Weights of a small mixture-of-experts language model, trained from scratch on English Wikipedia.
Size: 11 layers, width 512, vocabulary 50257, 120M parameters.
Experts: 32 experts in each of 11 layers, 224 ReLU neurons an expert, a softmax router.
Training: a variant of SOAP for the experts, 538M tokens, 8211 steps.
Below are experts of layer 5 (counted from 0) of a mixture-of-experts language model. Rows are named router (the router's row for the expert), down (a neuron's output weights, with its number) and show model dimensions 256-319. Each number is 128 + 24 x the weight over its row's rms, rounded and kept within 0 to 255. Numbers have three digits each.
After each expert's rows: a language model's description of what the expert responds to; "comes before" lists some tokens at least twice as common just after its tokens as in all text. This comes from a sample of Wikipedia text that the model never trained on. Tokens count by the router's weight.

# expert 29
router:129142067081137128141128153128155127140158129168138112149167108127133113155110170126133085170081125161106133116130118125107104105140118168143102131145149156125198116131107146158177128132137127
down0:122143148114164150156102161094126142091092146121148154114119136161141130099116129131107086137162125129128119120117138107123132089121123149064146158135110169130129095137132119102111136140120133
down1:132129127122115132113127137127105136120089125172165140102104141134142159087118147150100131138179101186106165124102154141125124140128105122081084124168145149088123086085141122152145115131104151
down2:121141150133148122109128082133195160135119143144125116105139086119168120163130129150137094108137167124176136109133095154165144145148130124143132097126121146107133105122107090108096131135098179
down3:132131123146112141147146088103118088096171139120127133141142154092167129135103124154135109145124116114137101141138106159093129126090111144115152154105093122086109148133129142148168141106156107
down4:120114091132120105138129120115120126153136097078146138134083135127100127116131129105138125140142086129116150146131152138134118139127121141138118134123090122140151107143103081138153086089125105
down5:103107130141127122154146131155099105114132122105083169120133135115106125159094113109122126103113125103091105111107152095120113145126145136146151122136131144113163113148104144142128128134078103
down6:122112082112120120134126126122091127123141083126106123151162182112132144096105123167154134119140140107126116109142102165096110145160124098106086143142152131153151117156078156106117154117149146
down7:129143081125115147167130110117124137150163143077146109144178153089121125076152145129151139139137139110110114090128090103107100120128144146112154157099127120126119139164159088132113105125120127
down8:116113143169154143106147152121117145132158176114102096096085157109132113094137156103151134123134119160165162119135119080126174145114124148128108132139134137127142138091126100148126095103137119
down9:114121157148110154118152129153128127070118147141205168145135115125149069146164164129131146152121115157130097150136125139104102143124118159112166160115138162153088124119146156111136110145127162
down10:110100135117165131086098158145108162137101121175130125095097092119111115100128137130144118148136130107113115184157126111121108127158134128093152141130139067143137151150113137153160118144130107
down11:126102094122103133132128107068144152143130208145137092155090120111151083135104093105131155177131126116116161138138148079121128180106142129091131140150136126128131165119121167136140121160129137
down12:095090133119134130134100128097045132166125113113113132102098126125120140134143121147126127143166139078152126142153129082119123153072109094138136152109126109149133099104125132124111129106138097
down13:119149120171151157081082100093117079107161142127107181135151097116124117126110155088113098130102153102142134128122144094123102103135139129121125168126124127147092099120147157111104167114187129
Prepositions in prose
comes before: " the", " a", " his", " their", " her", " this"

# expert 26
router:153140117147132141138101169131125128158121128160156149152164169140143119093125135126133096085118114152118148134119100121135126152101112116086104165145123129122127138133143126110104146124167131
down0:147140117088145122174122177152114162092140085109162146093132129155166133114139083151139121123154094160107087127106145113140107135123104150124174133108114148126119139172161103155111136124149160
down1:140097154132119124128188103119168119131161127145124149177156129123160188145135113155136138081165129137143123103105104081138130106152104102116158121121092125181106137140067090123086131149125157
down2:164122098122116164118156103098127101094103115114104141136106158125123125123114127119133172103139165126117134164122122149072096076127132105150116078115130126163130102127161171149118113115102115
down3:139150145141114139144151148138141136138131116111131188121109207142151135169120155109144122164102138136141121133148121172126127107179153128130069138142125129132135145110156081131097119119105135
down4:118127108152162110156114115139105062123175085110120135156094145143119082170176147120144103133144133129147117124157124106106125127089153141141132114100102149111151159140097164147158108107134141
down5:113172108117152141118108123148149140125100118074138099151149111168143128119150084133144164155151122137141132114124126122118137113164157118089134143104162153127107150148115073134141148074141121
down6:129123135177155121156136175147094142097105147141124174103101130136120143140112111163113108145118128117131133151166153135122147160099134168129109123130125104142152132151129158140141103126139162
down7:114117134127131066116143107139130078092126136107112140141069118155168156111118133139114148144150156096129103139102120135140117088154120120117120113165141170115105124094126147097112132156136132
down8:143182170125152122171138173122144125174148144137095107166142081147114117159182107126121127103085144146136122125107128165130138162143100096102128109144148141130142120160156101116135150068102129
down9:146116056125135175148133147154158164119151152170119148188055108088165151136112110117123132125111131154124109143142141136109128130099154137159163103140100114112153101158101141111118108133132145
down10:102137134107132137139127150118160114155135116156160128142106146131136090121148156150127135102135130163132168131126130142146155113123119086155100137156143168105124131163143143130159135128119112
down11:095170138144141072093185143158131122118129121153160105089125142111084141127106173136135131130160125115132123074136137132123169134136105135101127154082126138149131153089172151155091160132130135
down12:140166098120107134096170088153121152157158146088116167070139099137151122130130145121152131143102126145131111099108134126142097127111122138135174144096098099092112132095096146136093115059129128
down13:136140143125147176122161156195165144145145120096133124130133154136131126100144125096156134167108158127137107084150170157136119117096085138136140128124122172110100152086093114148160145130145104
Year digits, parentheses
comes before: "9", "0", "1", "2", "8", "7"

# expert 25
router:137154126121138099159136100119122128099111133107119117195129110133118105113143150128136100154116155141119152096131140140141072180130107103108149166128132116157118146115111131096139125100099116
down0:114158120154154126109109121104117104145145157112149134125113135133133125153123152107112118119105141119117156148142122161117133171102087094137168114160137093132130157121097130132120180140125138
down1:159145099127114136085119143118146152126121131134108153158085108166170115104108120116121147138110143163129095151122147106112138190111119124146148107097083157121133133122108151115137189111080136
down2:131081102118137103120121130140143134117130109106123094142096110134116147139123186167147180120099139090132117124168117132120135149094125095088177173096113106130166116163103119115086178175114129
down3:164081123124167115127108140117104111143124126117140142165119134112129118111101097147108116117117119112153101151139106108101169120112104144160125126144105102134128143096128131136127089137148160
down4:145057120135090118116151156103118144125114108127119175134167148098112149112137082085129132115161135141150112158131087118143119144083114096100142082105141115131150104123166147143132118123144104
down5:107121088111128141104154105121154099150104121162111125127142129134133128100172111126118106131091113124126112137148110125088086151128112144106123114107117087098138115108140095170151139131110146
down6:103133091158133112136124126170137123128140149132119134119128123121124152143101137123144143115132125125166120103115118129123113101089163136144130175142094134139102114098110136119120131164148091
down7:125118143145144147106092098168152109106150172138131145116140151134145142152080098111135141137092145177129096104132106111107132175127112147095111096175169132132153097095153139136128127138109117
down8:148139088162139124137149124113144108134149147153126140144134156121074129104131151163127124176148113181140128143146099157158112118098122126129107122137147138117127106134117136141203134166103148
down9:107134131121093108142101109120153108150135133110134137101151152080144147148121162120156085107121106171165147122130106162127113126107141114080127106155143119116082148137134124101174093151116139
down10:163122139170117151146126132119156081149093166113122174135095131135079099152115129133125102147109161142129122140116088143137114128142158155085074127102118114092124143105187127108146112145171167
down11:109126133126087126100119144152112098136084136127146147132173145141116166137074123138124079135194079145115114134075112153110117214176101140100108092125157087144135188132088088133127147157116168
down12:150089127155162063127097102167150148121094147130126119123125127133124080117105135115104111164092174151070117138123095121159119102143151145162132130132107140144114133091125114140113135140185137
down13:109101122151124143147134160144150156159152116089063111153139136182112126103138105136128117128108136118117145132113127088123127140134142121112153149126085171137118116124121157085171112096131134
Table cell number starts
comes before: "1", "2", "3", "4", "5", "6"

# expert 1
router:120196122117142149079099107087150128145128127046134172113059060114154106134166121129124075145142108175124138173125161142110147154113127105135120174148097121096115107128116160112183103128108110
down0:142131142103134150102130125096127096089111121185137128143154096144128105070137111141130165155082110135139144140133159131152144168134111159112115130149140127136108182108147111175143138150094133
down1:156098166151149139121112121152136138152117140093120111105120079117133126144076107101171072147129103152086139119130151152098162166123131169112173141157160134154128124149135160142111145085101153
down2:149150122134109134132113107121141139163139142120138132145169122133108105126135144151129139107100116125124135133159123166110149186118116126103127127135150110133179142125161121138102134116120140
down3:111117116087152167159096139140125152154123159136121147151079119151130114114094126135110139085078170156101067102140106165101116130134115111127148081096128131107162139161130131153111135154133137
down4:093122116123171098119162184154143136093144138132133147134073138138099117132127101106148138151099113149138136087135094101108167155135059149094147141136137133129136117141088151107142102113122155
down5:143153113137149160131140147124103138132167173128144111114095145134125118080156133142112138114181142172129082156122127149116122105127127133115119152180109096133128112133088169119121129107152095
down6:106125153109163105095124133129118112109152171176151144115132142126097137119119158126126114159119078122170132129114122137153154151134125133181159103158126129158161157104165114116131171120126119
down7:106194119102108125168127079118125158132112167162106139151180126110117124096129160125148134176079109102134129141095100098139140093140106100103098144121142151093171060110130112117095143124119162
down8:117098107111151094170127140152137115143142110120152120144133123155145110149093091137132128148116149107144149130126170138108085116147117098086094118130092133114111137144155127136155155117117082
down9:143128102106111096164117133080130090126128137151134111071151122108142138126149139105092154129127105129107173111150116154098156132135174170119133149140163124121129114126148146145146125036127149
down10:128137107115146116122168127126161140155108163111107129108120122113121138132114143093086129149109146105132088119136109126108130145125130142144097161159100128163105114141100155139112127118116139
down11:131187114147142137143156145130137133146139141151145163078128170141159157175170135121125153100116136154128132134137113131111108157126088108138084119126116115101108145133156115090134104128107133
down12:142128135147128163156119158093145087112159105123182141148091109157126154103114151122131086097120162148116111077066094107107164100144145116100144117110183141127134142132132095088135087138119091
down13:085131135150108124139122125128122108135148174124155111110149132148141139137123125117102102151136152138107132092109171130093086109138110149168115119083115102113091151123089115117144095106166000
Referents and subject nouns
comes before: " of", ",", ".", " was", " is", " and"

# expert 19
router:147130167103148107097167150108123155124138167123104146130110149127145106108126106167133125146114129162085116112104151113139116118099111104128127081143184146141111151113162156152097185143135145
down0:125124156132107141132152137131133130125128108156168136134142110079142133109130138120126160159116103124130129139131126161146169128060079088170105150152152105094165116117125127113195147105129140
down1:128112096135149165099147154167121118121113140151090128129105149126116131147130100120136141097151146149091107132124124128138119123121122144153109120139194132136122120100189092159091109096123148
down2:128120152114106162131108137144137124150142132124138148129177131096155172097089119134145150142134107129171134126145115099128117149101179139132105137126075113109127139177127108173108103144183134
down3:136125111121150131162122150137173160154117091099149150127102132111141098106116124119113089077092103086174100146137081116119129090113121118135123118136118124105130132153162154165111104134158124
down4:109120119085132106149121160148084152080099184144091111114143116127179133112148117149120108122202097098167166126156146073110141099126116142099153120180117112161099161109089123132137107144136135
down5:102095171117135122116097158171114135098152119108142138107103186101195136078156146123130160132154104122156112124120115132141130126126159067123126122169116114106119139179134139140156187126158139
down6:164141121106074149139096132129172179129163113102108109119104125161108140144109110151134105091171091130137117187123132090120139171091101120169101133137132144136118134095093116138167170128144124
down7:130181132098118135114124130101123123122108124120137120107145123147127143135121106108100161132139144095119117155117109132107109108158147147086121119126143140120135126133131107145087080081109136
down8:174107122164150149131125143133178125128117124120138125136164149089108116167089138151133091085133136118145120120162153106167133136090132174107134126114122157110157143111170133130121097139145131
down9:198129143155110077087121145108158142159131169124130148131131137122135157163143121123124091117159128115095160111149136135087129123119118138102103125124110102120110164121179125139096132115120132
down10:161096103129117135088138104109156168113132155103138117117131152083138116138088125137096115113134163075124145128115094145114104156135050143106158147113143126077117171167072158174120130145111094
down11:123122127116127107126108108112101159111112185104169139094103121119142144159112123133120112098133078107117125141125066154118130115138123137108119143148127082128125115143133110104139111143142129
down12:087123099121122076130105138162086113123110115166161086129127151127128107122148118100149116142099140143125141124086119129119092158132116138171197099120139136169092115112130123135111160137153094
down13:168130124141151109097094133101131153138133166127151083116136117127140117130104089141130155156160126084108105116132154091119091147133135103133152110131137138121142099160158147153150118125104147
Year digits and name pieces
comes before: "0", ")", "1", "9", "8", "4"

# expert 9
router:049097127121135165107116133182143127137127129056113148132139131120109099130135105132111162114182110122103089082127116111107096107132112139131158129135144094161139134093141145108148143102105119
down0:149143140164108145135113043126117136147097128128145127118108160089157084126168128149118116110125115151125113106173102069132131133148133104120155156089079089127168115099106108111133115117148134
down1:114150188172082166152139092132134133141123109130108091117137116176174076144112096116132118121117106126116135144112154156066141119080098131117090121108121131145146090159176142106121096095136160
down2:132124134098111088140145159107134142114116141149180137096110086141105110135109138118091122138083152127096122142161137141138138125158145150129090154148116091103113136128141173147129112127149124
down3:167112116150166089128132120155136139116094136130124133106157150107063172145107165125110104112157130106100088171115138140169089114164155130110088128124158118136113117111134128113157119109128121
down4:122125108108151103088116185068095116101170125109137132123108159134103126129098124143116105160141122115071146125146139093134083146124156090162127119129100095160120122102128146153157109133126140
down5:131098095138139075122124102113112104128151125110168107127161162127100113120159128097091113085127109079133084083131096103086127147144150087127158102149085138136151145189122117110106099132086143
down6:170140173126132107158110088167133127106118120152136105121098111151103114133154094108131116157128122099119170139177120126141109094169165134098112102134107108106088124122093113140108153152141141
down7:156145141147135161146129141114128096144119153124116108141130175120091168119109097169103142099132091098119148142171131175153149150126098138140145136117091117151140148170157136077120097124118107
down8:155109136098089159124168111132132156105124113140106139087094164144129090119119099123157113168124089120124143142128125152161175144134164079057123158117113056169121148066121147122137109140141144
down9:106102146157145164141165081080170123160140158086117122127188128140127159135063124126142159128153133138169094117150105129113146151099142145122099119144137127171099142136108130114135107130131119
down10:126135105083099110116121131109126139090135163149136142126106082164128153110111114090121141138118103115133121193081144122194137090105141137167123129128138124145135097151164154150113147137096114
down11:132101148157137120119082155123169130150147106113111148111127161130136081113129160124125161107100133145111138119149134131098132122109137144125162155108147148118163182134157152158160176089135122
down12:144139186136120160161098128089124124114154120112099172154122095122130159107147126120182145137176135160102127185128185108130108141146108125106085117114118137124101112109125121168136149118146121
down13:095101097119117158108125120099129137119127146133149174131135071123117114116115140180109118126124141112160133098177139122122128147179136152125111121156099137127135162122149083152123110103144105
Building and census text
comes before: " ", " |", "%", "|", " +", " with"

# expert 20
router:096100105115128109104124142155136127130113125119146108139171142110162147131130159127141158118100160114123114138127134111135140144108105144167109115110102136120139130135122142087104128085134140
down0:100137125098124117052110170123125124128124142124161115111122164152146122114105179112152116114133137136130102147161120130121111140099093147131109133097127159097118110155143087122150136107147116
down1:143183160113125114145070100134116081104118165174133114099100147119125134129094149122121133140109123157128120150128140172105123155087118117169154109143151173133182093145103123148131133120125125
down2:177140111131103134118115117146104073136133129083153113124102097152129122145149131101144132111141092105106120135104097100115150165106131148113157173168131142138117112152095142131164134131099128
down3:143179172174104148170121141096114100130136124144110116143109116127159135111167128103132150141138124131109056108121163091101098176093150131170141121177120098123145146116133133100108093170120106
down4:177133135066125170132140131139126132145106139108145159129093167109165145102121149154122180137138148138143091128153144148128129150128113154108142131139152132077106110121114144153128137205107133
down5:101139143103107107122076080135077112090126184155187128120065142129120136184115121170134138079098176142105141090104130132097127114161166118124145121124128173138110092110176114131093121102144182
down6:154096137166105131066131121146138122100135090130130128129102089084141093105140128111097101119095119099126152133082147123172145106108133132153166156163098157098138142102135180114130134124152102
down7:113125129094113130145153093112068172129140134153146150142134125127175100143113133105084130151067147133108115130179114144098120104107121168122123115100111157138132180114108174079151125105079076
down8:118133146127130128157107135126180113135123127097130157109128140132127185125122090106152102114147138167116148111118103102101118158078111151111145141147112132156097128128109109127165112133126122
down9:077132113198098111187169116122123122111139134133137106109149087101153130162132067136089138073112099078157124141108159145132179149128098111122087102129108142170129143127129101153142124121101083
down10:126168160137152123112116168129123143116152071173141158131115162087119087142128146103125144117094102115113141147106144102137132104110137128107173122101122130103123106105102142141129117151169120
down11:103122146143114165158136137131130115143124146134125144089165150171106116125177157106100150123132110166130105133117114148146163122181083119117146128162135121077143136127150104146138155143110125
down12:146138117159148115120125135130099129111128107162117125093101173110116147150123156161099097113127112067122127139147129124094114097116120108104148106164104122099133149129087147124185132110132118
down13:103175127136088072152136090128123128154155115119115170128123109130103144125164144110126101099152161128136093160198123129094137171129148180140110124118129124132151151095113111141096137138070129
Dates and month names
comes before: " ", ",", "2", "0", "–", " October"

# expert 14
router:129151115140131130071110140160144129117117131157102171137153138142129150132176134129141135088124139130114119162120190132130136158122132112106155140089160157108112096114113110119105154131120103
down0:140081142130149166125125088124122123134185129138110131130136132134131086164068131154182138161164114145111138105154153187131106106188129134126113107127128123149178142140118176151119165102138080
down1:094104122123115126125137083109160102155103140103114123121177136128161137120131101133141148127099122138131126148107085144130151144169160143099071100118147125140116153162189128089149171104134121
down2:129134090178107145145110146122106094103160137106120168145133137116115169137095121137106103163149165142119143145111166135106100117117122124156146121128148139097120149118145097107117139144129135
down3:172126119142092156116149133103112135114148150079045148125121077144104138121103146144177126172148149105143134152100141152068117111161141126106131101140134160110135170109148092134160098084115134
down4:130109145107123138134137127106084154095142152125192147106144113102145155126112117105127113123098170142133159130140101151129094122096126142126120157116135165112136124136128116128139093118119099
down5:138130085144160157109097124144133130141115158131134124124107129130122093133125115123157113118105131115103140146146165133122124099151104150115147129081103164101127172110100117126091107086152090
down6:160110134179155123130140116166083119123148105138152129093155098095094109154174125135104135151125137137117137134122112099090122125143125143092130117116151151105117107128154159084156156181118131
down7:125127154165106125114166111123104130088109151116096069130157092090143135096157139109104148141099093148123111130093134128137077085164131149114148130117140126154130130139115122144135182134089119
down8:106147121110138108130125099124128117128151126131092128115126147158099186107092145143136153118128098077118086137134139114141095144137120116138123144124148159119132122127146161056126125161153159
down9:135124101137138066151135134141094107130142139114182134119110140143111130071168165144144107129088125149118162125143111107162096131143116131127117125140155090132074142134116129118110088086193146
down10:119119117157140166131104099135121126119115095106147147151137127150104120150166147109114099137133138175145109145083101111124117110163178099110155076138133119159152070114133115106095092126149160
down11:154131158129118180122139169132071156124138133131168154135119087144106089142165109141089098118091120097157144108107111101077148119201114161113122114136153104112131133169100144075160120141148127
down12:137121087096117120157137146143109197133135139116170113082110155125132158118155108135135087116111140149128139098134135103100136175112123155116114167131105132155111125130110109154108121091112140
down13:114115140126135174124094057096155122119160134127146121164143145163155092123138118134102134141144102110111163104139113113171117143116121094108084164103123134163094129166171134118139110098105154
Infobox field labels
comes before: ":", " |", " ", "–", " (", " –"

# expert 4
router:120113158097131122135108117144129127080147127137147112159097126123145153091085128128150140100152173139161111111129141132121127117109153123115092115128148102159140103129101108149114141144142116
down0:124109136155144153134067124121113117149127126137126160109155121111131121169136142183099181118141126092179126158134130169100144117148122150115134118130129123117151134125087166128118156152077107
down1:134113120092156106119140165106117136129090123127139098147100177110130128119117143097130106130148110130122131162086083109119119108144103153184126133096140145174083119119117153121149188114131194
down2:096105179162136131140131129130076098167148137103161138141117176147132137132105147144117085120113147095091132145110096112106139110110127137139112094151136112121101120154116133143120135091126129
down3:108148137123153129134103141099114126081168125163138123134166134159115121131158135112152102131122139145152148124111113164142137137122126111157104156137159128162137090085128166133156098134133158
down4:108108144116129166105098163118105150119105165120158172125137071126124091103129115117110158152128124139155152124173099126154106148114120110154138170110087103115139087131116120098145185150108137
down5:124110147120160143105126142127162122122103113152136131161101155128110123068178128086132084087106121098166176119109091125146110123148112157112143138154125098132091095130120107112161124125130114
down6:121140118113120146100115063121145147124095120137137147108128127119107110099130111110119102113105096126104120111121157146137153104168115126169098132107133141133161087114110125141127114124113133
down7:097126145117117133139128107104132164139137157111136166166160131132111154137135101100130108104123135107146172157143128128109163141126080116113134109149103100112128174143135153148121119175190096
down8:126145100132157127099143144132146089137108106096144131099141092079111150100159095110118106134156182108126151120092139099135088107134117161132131139136126133129149116110140081143106135151157112
down9:116079138140103128167103173101129124160150130111111128160112118138085135163133151130167116129131123116096116123141117184123113103103158138165130098086105135135118120160122136104122135144128149
down10:104154104135140172112109122134139118107106088128109108133127131125143136119170091124108154103141126176178099137148138120133100159140161106135094127128166136103124121137110057129123095115123098
down11:084120135107132128100147140157152120109108143135085077138136131162099131094083134119105132109106149165118142150163109123118131112143205092113133131156164146146191089145120077143130131104137115
down12:111140135090114088145086174148100120093149102136148104116116117135159136123193128120130127134173089132137136132102122135126134100111129115124141114108095151100153087149137141151141140149133109
down13:154146147112120105143146077139119127129109142147094108129084122151126149137139117113169139143091120156115112087128132124120106108106105139120070106122130142158131119104148098130173106113115116
Sentence-final periods and digits
comes before: "\n", " The", " He", " In", " It", "5"

# expert 31
router:142110102132122133107117108150127129148095129213127136190134132141128123106161129128106139141096080135125172114124148125139183109114132139119112133212128097104085151139149142121068144098137115
down0:114130141128121145149141104118151108115089163136078122079092166134172120152141104119090146141111076140121103108106134147105101135148127156147123109141126128132129144126155153147129159139104164
down1:104105105144105131163111134125107150105093138088161128116110110142153126147102168147121165172156108165142115140126099078152103162141145112114140127106101174128111136116128140143085097130112136
down2:111109100143161131158151124106126127136146151138078160094120112151094178129135160145154085159153096109113120124156142142122117138155100073145117122101163174110127112136083140133131110128161157
down3:103158110120150135148140104095099097145125109161124107108108135105084049109129144118164165098125133136148140117143121116139127141102116120138116145166169135157131107162174170155120157115149129
down4:091111137105128141080161126175163120137088157151072132138127105124125112174100092152107181142171141067092124096110129160132157133119126155124164129125137131106141152132114122168118127105145165
down5:127147143138138131138115134071106142153113149101136121105156126139077137125117106169074155142132100088100150130135112114104121173119089123126164103119089125158144144152130155127134150187110132
down6:108087109093082135137177135098093184152115160164152128116128140142137158159151150143085115129156115168095127152131082123123104135093178176154120123099123133133113095145121147076110137108172104
down7:119121143095124148124151175085076081113158120111144106136148142119158075086133115106122126114103118086130187147069154113115155100141152159148116126134121090149130126148140124071106118098150104
down8:114139120161161122101155142107111105095137146144181166141199154111133131142129153159077114071163135143129121129148119138131106119079147123155096144105151063122131081149129121117118143089142131
down9:121124153121136153112099134135158115122133133127154129154156159126177130151107150140113149127135147182123135095097151111088092130092104138147106118148103130115121112091150149122126093138095091
down10:111113151119125124077106128112099102118123164186143166095120153114134156136135133101131123152107097155111094115130135149122098121146128143153135092117123130138124107081134121123164113165147122
down11:090113099098125170122171114148115131107118111088121148135085165133167090109164139144087100071112102131128148107096100149108126127121124074124128130142114152122141100147104132113137156137088127
down12:121165119153103138141157116116158104174103145117116154096146075098182107118075117125133114100079129121099141106137082168128173129140109145122160155157087176119112152137117133133136105137146151
down13:119159138128127123126135135131115112116147119131145152089113150152147118130157142113127105140108104144104122107110134136118146115124137165096109125117116110146144118088116101151133128120134144
Action verbs after subjects
comes before: " the", " to", " in", " by", " a", " with"

# expert 7
router:159100117115098127073143131181138130109125136135114090111086143095119172090145125124123141146087169089148123122117111131143144148143132076157102118177143125124112068122128143149175142147120150
down0:136113123121135141114132117104119111127153149125185146137158138141142111084133102132106157130142118144137152187126099118121122124070104132147148151122151130130111115095130083139130144148153125
down1:159074068123101119139112105106120114103116181161135138136138134110143152112160118078153132128123168176112098142141129137127115112131146148186120149132147104109115118125127132099181091126110137
down2:109148142138102127151160136147129136126125176140126113115108135118102161134109124145111123100139127152117137102123106131152092105144155123130134133126133138134109151121100136164103095115087158
down3:146125140160146134129103122115126130096109117149151096110095118143151128096086137128097144122136142143107120119125104128142119143141126095113098087121150147130145098076078174120140122146114141
down4:114112120153138119136134157110126161134153159132162116162160110106104105131121137083159120156081119136129099157111127142128116127064111195154149137128153089161116095138137123115116128151130153
down5:117097136123117130139152104121111115150124189123118137156097135120117136105154134158147107125144165104112141080095143089127125129111152118129144126176106107111147114146132128106129158100141131
down6:145098115134130105120128119108118132165153081146106150118104088099121186139133105150115129089104129141096109168101154185133111131132131138125145117125126165172114165106101095120111081113097106
down7:120189136101135116103105107181181175108156146104120129126171141129156136116115093150131130119172147116129107103114120115149088117092133119123136085116122114131114148089130177140063147109124133
down8:138132152132142158098144134126141141138132117157165121152132137129175070163132098114117162122150145150107081158141149116137165139120095133090114139097112117106106109154172124112075156091115127
down9:123103155111114130110137120134113152122120132155150134156149095123126095158064103133147105143120113115109179100129182147162107155143145105089154123097162112137094163103114140133160147135125138
down10:147129133185111136127139116121136111130127124106112107109107133180144151124120121127107156137145129141112113136143138112145114143096133141168148162143143123186104147117133155137138134127107116
down11:136098141138101146124127107155140137115119144105132137081107131102111150143186134086170118122106113162105142116100157082124129134165152158129143129116102147138136116114089119136123136091119099
down12:157117107133153115059167127164156179101107112107077111122135101132135130116132136066148124123092084156102117095134100106135148116129131116093146081138086134139123088132102153116151100129120108
down13:119145117112139124101142120167153144157132109150178130141116165135127083115147152098133124094144139080095125141124137119159151090129132107105103118084128136134096108150170145104069125128129121
Table pipes and linking verbs
comes before: " ", "|", " \"", " USA", " $", "The"

# expert 17
router:152123190130116132097155152119194126115130129096148095091130129115136135093108135128139135091115175153131129104122128135111069155169141121061181162086154181128111126111127140150117143121148107
down0:094093155087097136183142122109155146174116125122097106131100119140116126112095108101129074142109148156121153121080105172156100167119142104097140154137134125131076119136110123132116150120102125
down1:092135147180104150143125151127113128141093105114084143122135119101163115121065125128116110102149153124070172134111093126111121137162159111099113126113175123130102143144180171119136128139163160
down2:158080164125147147088102097105132110133122129076123124150076160103129137177125144137123125123098173129134142165169115135120145149088124156088109128138174137115162135104149121090124164121121115
down3:129155084114129138116144119130132136098133156117117138159121100103090147132143108100136108139108079086069088126091148154118124123128119132144145126146160118121159152142109101119147163102129154
down4:159118172144105128122098126139113125164146145136169152092112208163069125144160153133082113121168152125119158136130143102119109112116136145122103155108139159117172125137103146142170130146140150
down5:099158143080121144128140170118123122153129131105080184159153141181112094108109151114141159149104168138127137150151186118123099105114113119104126066173134129118153134126150113129118142156131153
down6:161151130174110122134087112056118132140156140117151146138106126163129116110102145129134162117088109151092124138142117181149103150135113129151126104078154109111156081143103179130113062161114118
down7:101128115163122156129129157112117115136098142164150113148098103149103147148107112144120111108093118081133088119114100133173130112109159102159105078129112134136106155143102176126107116145126120
down8:157078094125127112137111138090105102110168099127150116126103122126115132126139142141131130109140155107067122127141117140158174098160115158111127125135137126127151136126130125139160126113112149
down9:149139121119094137116156113104121119116112130122163121095081095117139105155149119131148076155100134084130146155168119121093153172154131131121161139128115115148151153155118149118132111131109162
down10:142099126148102151095166173118108108153116099149125136148181152141153122131173132126169103124137123116128139148129166103092118128115137146129138114121151154125086148133089120174132180114154137
down11:112140126153142120104125133164100080128183134138134146145162097138137106132148085155126122134124122156114147127099140140097167126114140133127130147130098103104059119099079120122119131110127131
down12:114129135094114100103089155134107170122144135141123129148114115127162137152099153126148148123073122119118149136074153125145102112115160140118133160130098144133144076116096114097108119139134107
down13:128177174165102131141115182103160104121136121131103166158124161176084088133125149126150143091124122148162121064139155134123124103143119091134154106125100143100164119124145132088146165123111154
Line breaks in lists
comes before: "-", "\n", "|", "=", "==", " •"